From a checkpoint of a small mixture-of-experts model trained on Wikipedia: 16 experts in each of 11 layers, 466M tokens.
Below are experts of layer 2 (counted from 0) of a mixture-of-experts language model. Rows are named router (the router's row for the expert) and show model dimensions 320-383. Each number is 128 + 32 x the weight over its row's rms, rounded and kept within 0 to 255. Numbers have three digits each.
After each expert's rows: "mostly gets" lists some tokens that are sent to it at least half of the time; "comes before" lists some tokens at least twice as common just after its tokens as in all text. This comes from a sample of Wikipedia text that the model never trained on. Tokens count by the router's weight.

# expert 1
router:125099084156134122137171125153150138150178137128107129122156126075149178159165156135131131174120145141128112090153175159155100138151163158120113090123124099151115069178092096170133124128160135
mostly gets: " first", " two", "0", "est", " second", " same"
comes before: "0", " |", "1", "2", "–", "5"

# expert 5
router:174164124162104109121144119119136079120173145104102072138132171113140185161116111101134122089107128135144146125123115155094176113128156146138140140152210077116080097112109141117143089146103118
mostly gets: "9", "6", "7", " the", "5", "3"
comes before: "9", " |", "8", "7", "5", "–"

# expert 11
router:120141135134087146183174146117131103128123129151147146172150196152131134135104131087084082108099153144108106175128129116140157118181059174129136124090077129151134113158039114118151130132131110
mostly gets: ".", "–", " \"", "/", "\n", ")."
comes before: "\n", "|", "-", " The", "==", "The"

# expert 14
router:166130114164029167127120143067052179115075082148109195139143171159139133076102119066122154164143082129142150154065095156111189085125139169111087118079094103136139152122145166163108150157134103
mostly gets: "'", " York", "ub", "’", " California", " States"
comes before: "s", ",", " (", "'", "e", "n"

# expert 3
router:109092111149120137172154141106060111130147104099157114111137209157180111101126100156075128092092113114120184121107023103110140110139080158134106095135164131139132080156151076130132116179092071
mostly gets: ",", " and", ")", " he", " to", "),"
comes before: " the", " a", " and", " be", " was", " which"

# expert 10
router:154118128120152138110107139062101127129220070131063213147193148107104173118123101073171142148091128097111172091103131142091183137159054067193090089134132093133158131116085127126086054125070133
mostly gets: " up", " be", " being", " use", " end", "y"
comes before: " of", "s", " to", " in", "ing", "ed"

# expert 0
router:166147103155092111118163076119092082129088141136140109145120157146114108090124129114143144148103142128161162105140066157091178170206127133141114072154134127097173161119097094120178073115137152
mostly gets: " (", "ir", "(", "per", "mp", " Preced"
comes before: "0", "9", "1", "2", "8", "5"

# expert 8
router:156090092122122129129133148090085146120198092117122118127174189119157163145097067149139190160134069079171169168117089172137117131115121151169103067108120124184064131108086106165154146184171079
mostly gets: " |", "|", " The", " that", " it", " which"
comes before: " ", "\n", " —", " \"", " was", " is"

# expert 13
router:209130118158088184162109156073094151189152076113070138120130129149171156158137071087137192169137099112075115135138122123139195039156039140120075123124155111067120129135102125124122109149070177
mostly gets: " film", " album", "ical", " School", " house", " city"
comes before: "s", " of", ",", " and", " in", "ly"

# expert 7
router:133042141108121144171136140150123101152181105126134102161111108172116180147120136182146196157089172140180096117118209091070099135121125162111144069121081151153146125098103128103149125186106179
mostly gets: " ", " an", " p", "li", " c", " under"
comes before: "1", "2", "3", "4", "6", "5"

# expert 4
router:173144093140109178130109148106117149132132073046107101144146170122150162126141159180143081123156141088127122130095127174125073104212093160232113110120118139198108092122105078148119116140151155
mostly gets: "s", " in", " of", " for", " with", " at"
comes before: " the", " a", " his", " by", " an", " that"